Experts of a small language model.
Size: vocabulary 23015, 74.3M parameters.
Below are experts of layer 5 (counted from 0) of a mixture-of-experts language model. Rows are named router (the router's row for the expert), gate (a neuron's input weights, with its number), up (a neuron's input weights, with its number) and show model dimensions 384-447. Each number is 128 + 32 x the weight over its row's rms, rounded and kept within 0 to 255. Numbers have three digits each.
Before each expert's rows: "mostly gets" lists some tokens that are sent to it at least half of the time; "comes after" lists some tokens at least twice as common just before its tokens as in all text. This comes from a sample of Wikipedia text that the model never trained on. Tokens count by the router's weight.

# expert 44
mostly gets: " used", " located", " began", " played", " made", " based"
comes after: " to", " he", " also", " was", " which", ","
router:089088123126168164083108157199158071120108168143144100113110139141143087115105162123172142113105108156081113085132117132173136148167120146167080137166118086120110193139158163086104144106146182
gate0:157094107155156136130118105063149168109148142095165111120146091094128137162155111170132113204086127123164132084131117063137153133137156147097123061162136110132149133102157137141107125136099140
up0:083181168114098100151172168164063141148131128177092156133099095178146120174142160063121090086131114102094109095141113168059160129132105084127126144103126132092162084177086124125151118092128132
gate1:138102124120130071089147139153139130091139153177125124126101118133142113134154123172141112138134152088201148125156146175168149149187148096123137112140173078099070134098166139130122117121134128
up1:108140108120113118166103142109141086154087159132124151069103143182139103142180098094132146108092150185128122136181102135157151151165150134103112112124132170093140127141091133122091147136091132
gate2:144127156084145136156154182153130140147108065105109075157129127042080146145116139102117131085161153134090146147167158134137134155143143163101171133194097107152081155187140105125105144112175153
up2:150172095131091133118088146141089096137099098111093101130147110058078149123151201103128096122150155118130115180178179161153105143123072143070161131110085118089068150082105123156120139155135151
gate3:075122085113147086139129136091115121081117086166163130123125138132163158101093121109130150118131119108071117104135096096147152198144082145136161141126158083139132134104086137149182090178106091
up3:123119123081127152112133191100111121128119136075087135121121126183134163084100181099127128156153108079081098090145092101145144145139139114132128117128145098121181111169156141102124102110101118
gate4:142178138091126157127167198078097144099131030131138127139087091077115136089155169152134144122109111163131106161119117072180106093153139073146133144071103107096124150181129118190176128111094135
up4:144106115206150145141107103161099113112137126133130150121112135217144118137092110097133092153158106095152160081101123139100129100179099112137100216149119136083108091133195133132113089160205121
gate5:091135053099142119160118142121132019163113157050137112098116133112143078133099151116156098095102084138044103121066068111097180085071157122147118180170190132185115125160137166124107082193150133
up5:167133129152092149115118131123140096150091167071137130151147118119165141098126138145107116102197108108111119123138102113137109097095059080111138120061114160101153082128165177152097125087088191
gate6:124112132117113094045112144128146161140148140115118087087171106158174142111084134159108186099102127074096117132141120118131117192115131135083118165134098114112122115112138116130192094141094114
up6:115172143131167122127114123106078156109110144111130174157134128088111073206171113139102177157132121140150112128189123105145176050119226099156209102147145114136144111164129199155143177116138114
gate7:152076096065174092147157159103159172179169105127113088189113112156138189133104147150125166142049117187181140109102077083160162127134131111140124108100134131108093173134173115127083036165122150
up7:145085144160136151168105144146114155152165068114171144080120100169130080112115039091111112074088172126135061132117092133078184138169122135122208087094141159083090128113081095116141108147171115
gate8:142107160154103075180195131141148217079171143184065147091112132135199119164122107105107153107123132184104093171155158057128157181123116165113136138112121080155157125115150102165105106159096143
up8:159082151088130121130171145151115154119194192080101127126087161133117115169129125136110110176141117133126112083165119137155153138142167194149099163112183117179119082133181120125119136162135169
gate9:155144163100063112134108069116080220069071090114057082117117059151127139104163116125079142112146130151136117164167097137115135196180138198128137129135110145143132102174150161183097151127102086
up9:170143160149116138162099058138126195144105082114097142058084165188114106107106151178166136076099095142131151172062114160198125110146035142180077177180077079140113102124179083161105129113085127
gate10:167159105148119074090055182122082108130176138117146164111168146128148064129145104131181096068164153153122174206151150148106129135126095163070163112103180167128116037061122131146082108137159075
up10:117144097158095095193099186133109065158131088137166176099147142157124112120057118110172103092161136176128132136102176159103145152084079130146125112139107119111122185060094144133100117105176156
gate11:091112123158142083179137137118102115145139110149148206152135091152144141134156055109132124095151118181113101179154150102194187110108156161112139096153168109186125085093117143167091076142177126
up11:139131086117104139104145027088192178152083111150161105178128148148133152141102158114133089191137147113128177099143123116091104174150000068138142134137119097092134174156120131096169128157119088
gate12:125160133127068145110185104084117117091128078148151132173121127165162102132127054098162130115082131126069151113130143094135099148104124122161134070080205211094148129072094090081049080201100172
up12:113152172096119114164122133097115050166183118115094149154115095117119131155145121128140172130154099134151117137122110160177119163133137157150083102120106149133109120155142141106113136095169119
gate13:118106157098082120137096133176181179142147105136104141105175128038100134182118107148119126092132130142121145107068120144105129167146145118113185141158045123074128129140063114066136130106174091
up13:167191162143111115110146134116122098114160148144140110151136178138098121104142175117093108145170161100157152142157143113161128126067147122193087126097152122098118126080171110111094121111090136
gate14:138114117107176161108125113104123105032126108170108150084118202102140078091117142208092109077169130109084198135091121092196129114124117090135102146091094157169122177078077158151120141181109136
up14:149097148064137152047224132096124131038170153093125108127102124125165134154121178160116162128168072069059142144144096134159131127117130139115116133140159206131076147113138126082101138149137104

# expert 37
mostly gets: " Website", "_{", " Binomial", " Synonyms", " Died", "DST"
comes after: "\n", ":", "-", " UTC", " Species", " Website"
router:155072185118121096063162123111107141133127128103115145166216158140111078171170186154141149123142097134154114071105149085093119093112168125166126129112132112108176132113115124121136164190165150
gate0:154162089132177102165128124104181126153107105141133128107108077160083142116135103124089088168138162140128053087141116093121092149194203149121116076106080115091077156151151128093127114155083149
up0:148100140118093060039103150179147117094101133143115101128127153113130107113146110133080118153130156163062102113172145148155124161110087147128088161152082223189165176102097102150137090079136134
gate1:119148121183072150058134087082109127091132134175076160143145098161104081101133138104159096107110085169142158094120109140081090083167127167095115102100164094092140105154182096099089120133136145
up1:145123155049170120158119071141166157130136113107178113154172088122122127062114085094116086134059145138093098143106129164185140122171157145088109151151134154138156170113185148131137158123138133
gate2:137128095132149164165099141072172104147161114167090146149152121083156072125162093141158160120125177171105167137164122119119128115134090122118173090094132143055116147124087084149148141187181122
up2:157128138115083148136064077095102122192154171129100066120164099210151114158078146118136187135156101164125156134077091123180137121152092171130171117115138116154083119111101162134201096122129145
gate3:152126119145162129111136134116190166144170140143135124096127104118142097159127122114093135113123141138133195141167137080151159095098138083182183125103120130113151095120170180187141162114147135
up3:146121078118147137124059104083189103133128100117155189107111127092110131138162162113147154095078096171141117130150129104138077130108140106132089120105100137140122088122147071175132126164086157
gate4:167154165102134118114104103212090177183174112102104164180138123125182146136122123146137163159020200124151163148051081110123100132154161185147087106148143136080160167137181146136131138083197187
up4:146182120139144163199177100119165090149168112166184141122115163070125170113130115117099097121171125139087088179145025131128049114141133103130213128132133126158141130104075099134126135098116115
gate5:150124199120123154096146151130142158146095116109086115122077168098111146135124165103158145125208083074114100086105151116106128126076146137224062087113149110104160097152157103184215066179147144
up5:064149145144105186169167100134132146142127201064128120144157100134136144145105076108162088126074116177131126127123140133090091110142087161094127139150105127179179113108138137074111123117183146
gate6:133082098116157118142113143058101156109170120109112074212136146166164129079103144174125162132159118076153090188183122150162147091106071136152076125141098168108104068153132132097180158194177177
up6:107125171154095075108152164142201134158131055162174173124111122138158190169137105071091120158134144132117122145121091107133169135190109167089203110111149123143180161112118172179082139163177124
gate7:182077169137081121097132157161125102154086169097154080148116123166075159106175124149122096133094090144148101130136148143124148102141170100089126192125157089128101127093092148136113086121033086
up7:192131195122147098118128108048111090096150139177143073155124084110111148105191130107137154156109143155117112097136098164133061159176164109111076185126154122137093153109143155120089084119093135
gate8:144098185109108099150088121167147149185155101132106122153107068089141118126142137075124133112146154135123128115089117121113122086149111172099155082148078144123081139134144125141140116131102105
up8:134082141166106108137188114113088203126100110120107109049138171095121075142123184141160183094138110134148095049108166084070122120113111092115103135151096088196138097075175089112118143167090106
gate9:160086135109106095091147113053056090105102142137094090113146173134193086167060132132143211144098129106148101170133136115139084105154148099161131120160162176109164118133092047155120156103111148
up9:162085143150140189073152105099156170126154169112127095136075153126078128148173132142168056106165139102134184142126145120143193135102005156157184141099132142127181153077165094139071113103160164
gate10:131089171131079113118131118084191177111084122100111148121109156095143140097107113138158119081137125089161207158095184116111106136166084079144106187140153177113145141101134088074106169120093136
up10:120101033142147141122154130185111147115194114069104094128139102061170110140109157102128140146120142071170104067108156088138119149093145189148165153181080158155091079092181203096091096092181136
gate11:123128180092097119133102071154111115146117114115130112109123174050113147173147115113135186079127141152090096196187150199136103128165092120113042102154137168141225125193168119101150073115127129
up11:130109147047097098104110100136090126128092103090161130123182154094135091150131125190137164067103155104116110120137136169073135152157115165137093147138146162177182129121053180084147072157112083
gate12:114110095153122051087167232144185129163075163148147132166098134084161174121114129122144103094155107103157142060155110181150104067110156107157117109187128120124074114118158091123154098152057181
up12:192146097106160133106196144171146125128085180133163097143116162103092128154178170175105188133129183125158095068128133101081115120151179174122095094089086135108162172120100131114121119138072194
gate13:145145076115107126082133114143121173107089159137152148177147073089165145136139142093103075152117154145155148155178135190140103107122108107122153131198133161130066114181124094107064108150104119
up13:142115071175088113176132188151093086083151124136143122082113088159124134111171144088189198139117086162151129131086132076148193109113175147130164114082138136077110087085141116181095143122110163
gate14:169115135113082117145126080189139149106096106122073147116131172132082155160110178142106089073059148096078100149148085133111118073098160173126121121144121102170136071126141107162190104123134123
up14:126132115139145089112154169130112130118111128076190075045141122093149168110127134031142118137160132190176159120121162125124144111124118115097068171161212100119176123162138100105149125153122177

# expert 12
mostly gets: " called", " received", " along", " led", " won", " returned"
comes after: " to", " he", " and", " also", " was", " He"
router:105111117143149170146134157170175066147102204158128133123107112141125100132063160123172146094144106140122112109118140151202100118151108127163078135152094124079138172158138150093115163088111166
gate0:164150124114131123145124099085157156101143079207154176123123158109179184140135110173153121171130145114116138155118121095100124097132123110114207065086106160131101130103092111120086107135120144
up0:154149118112126101115160089115173217154097155158119151201128109157198158070126152094120120146125186155112137169111146110122135191150126100138115124144159161050155115112086110120186142171116104
gate1:127082120180130175124141101100093068092131097178164099123129188173121191172123126168143160086110208156112108114162170125135133100179111148110092178080116108187109078110134100140144119116157115
up1:073093157191177163135106146079090111069118125112197075110096155142153169114137156162194142064152137123146123156159083108122105123165118101091113187095091100129138098088139074167123133148177136
gate2:141213127107140081106129149143129143165154138086149106150095061186111140162139075129128147099119166175140145137185190155063138138139114139124139122169131152133121100149105143122151169170169073
up2:119160120109093175143135095106112130130070143063204083177108119177093146120091174078118097136166175145136154117155122109127155109126051164133146103187162170207104074206122136150133129097179127
gate3:133065111083068112146133158100129134111177193149070108078137051159107079130077133138126144151109130128140113148122124090154139162166180161135157100135140124141115176099132125149162070150010133
up3:167060145104095115133106147101179090074135175158155124072145172166121121149080176112128144121119137181125136153170094096148114128112133150119151148126102077187157180173144147171110099163116161
gate4:114153111164110120094082086130120132127172117157142126158115091137167177151098151096133136092147161168144110160140186163135132169162125094136196114150103136051080175124115138126150119223091150
up4:099115071145135124144096109116108128093045072156152120097157095057099174128094105141150135139117154124184110127142129125126131126103159154110121168092106108133139181095067115101155165150086098
gate5:071108156125096124094160136132171097130074121207122143114111121132045147136121137190136167130082165132109151088124147085101151141150167151080138131130170154131165128089069112102110134156088109
up5:143141057097079144142118091121152153111125145148076175133140110095116132170085068100144156115056161071177123163139130102152114127096118130162177092143150157085147182127122161130133150130167169
gate6:120120091147132148139133152094130122102099106152116080154178154092171151163143111090065109131128109142072178136102107110088123113151098138000135145114104168191180152132071162145081122117120146
up6:139091028155144151160130088091089142097058118136105138090156103120155139155136130124092113060125119173114140120103094095151115135123097158066120176115062088191227187156116174131109133112113166
gate7:096112109138167151143190161135085156167133123132105112087133080108143142116105177150159077115147117140168100101169136126142124135214136166151123098146146125114097178142138075171136163178138155
up7:137150164104132123068114125139068193135167107136086090118132081118116173157151081170127106084143092149196114143114109125062127156226137170131113037141189154093075124149132111166154175146117147
gate8:143142113044098056005088152121157152125095118152063102156152107079111141118119097130031145129049141133137141119144121170041100194115173197129163132121199124137139121070086089085140154139130106
up8:183175050154139170140151165169105127132159152101124073163136131140103161105102085101118148166099075150146135131146160127105070104112155086082125111131136166130080137156127136129063162158129171
gate9:085136145106161120133184077102150088114102091084167112113171074144136094155121132094183134120116145110110141149113115156072192158134183115122111105099134106146144126145139088139128099128109093
up9:081140059143116132138127146141122079100094147077121107081139097154081125173070114101158101127133142123086152128131121115082175137079108126104101075148143100121120123228167144181132145071154144
gate10:071152149138071155166202174131140102125157118166126148211133139110134115127140172173174089134106101101171128103153098112197180108133124074130121174084105121144157157138151158142112151092108152
up10:122150102196107135178203062110130072061115152130079177154120145102163106143130129138090089123162090174145135125146101104188125133124159073129151174085121086185159135143189154157138139101180114
gate11:096111100159078120158179166134109110173141154079104191170130092099205114140116122095136148154118178155154125128106125115168185167105168074152122112123099144057119126106136086098158110161162139
up11:141173200157149139115142076179123142081142091108118127132149146126110091118160089128106156059165121145109105101136125125108081132157139192138143146120109122128114093138165176135141144059102180
gate12:134122168151079136137135112175075109083170125155108118131090117144149093170115166178128122148136130105156149108155112073139117095156114090159165155126097104115157108165130179118152102131116126
up12:158125184172124132129115086182061069182126131137150106131129167207165084146093149108101106129115144140115093126160131129119106121164120092116128135136123093171126133173151124128128134128199152
gate13:074105122144164160160115152065188109120110168144188137106120136169116175081128109108114113113124113135137132134078148116156129127149102084162092085167182170084102089138114130087070131136150086
up13:058091123197135163160116112109105103099143145087170144086126113190138153089161116092151138105091122112162097137140156173144173115123086157108086067138163135134087084104180089129143119138124119
gate14:124103176123107116129134088150178117129080135131114153060126093169084108100061126153122099098133184110184090146104137063139106073147134152117139139075197121137122103138073143141149149085108122
up14:104152148181137175108143136146136100125116100168079147108113117121095083143171089165107103114143195135088175132106104117065082099174149109110121137072134138123131129117096135151112131108130128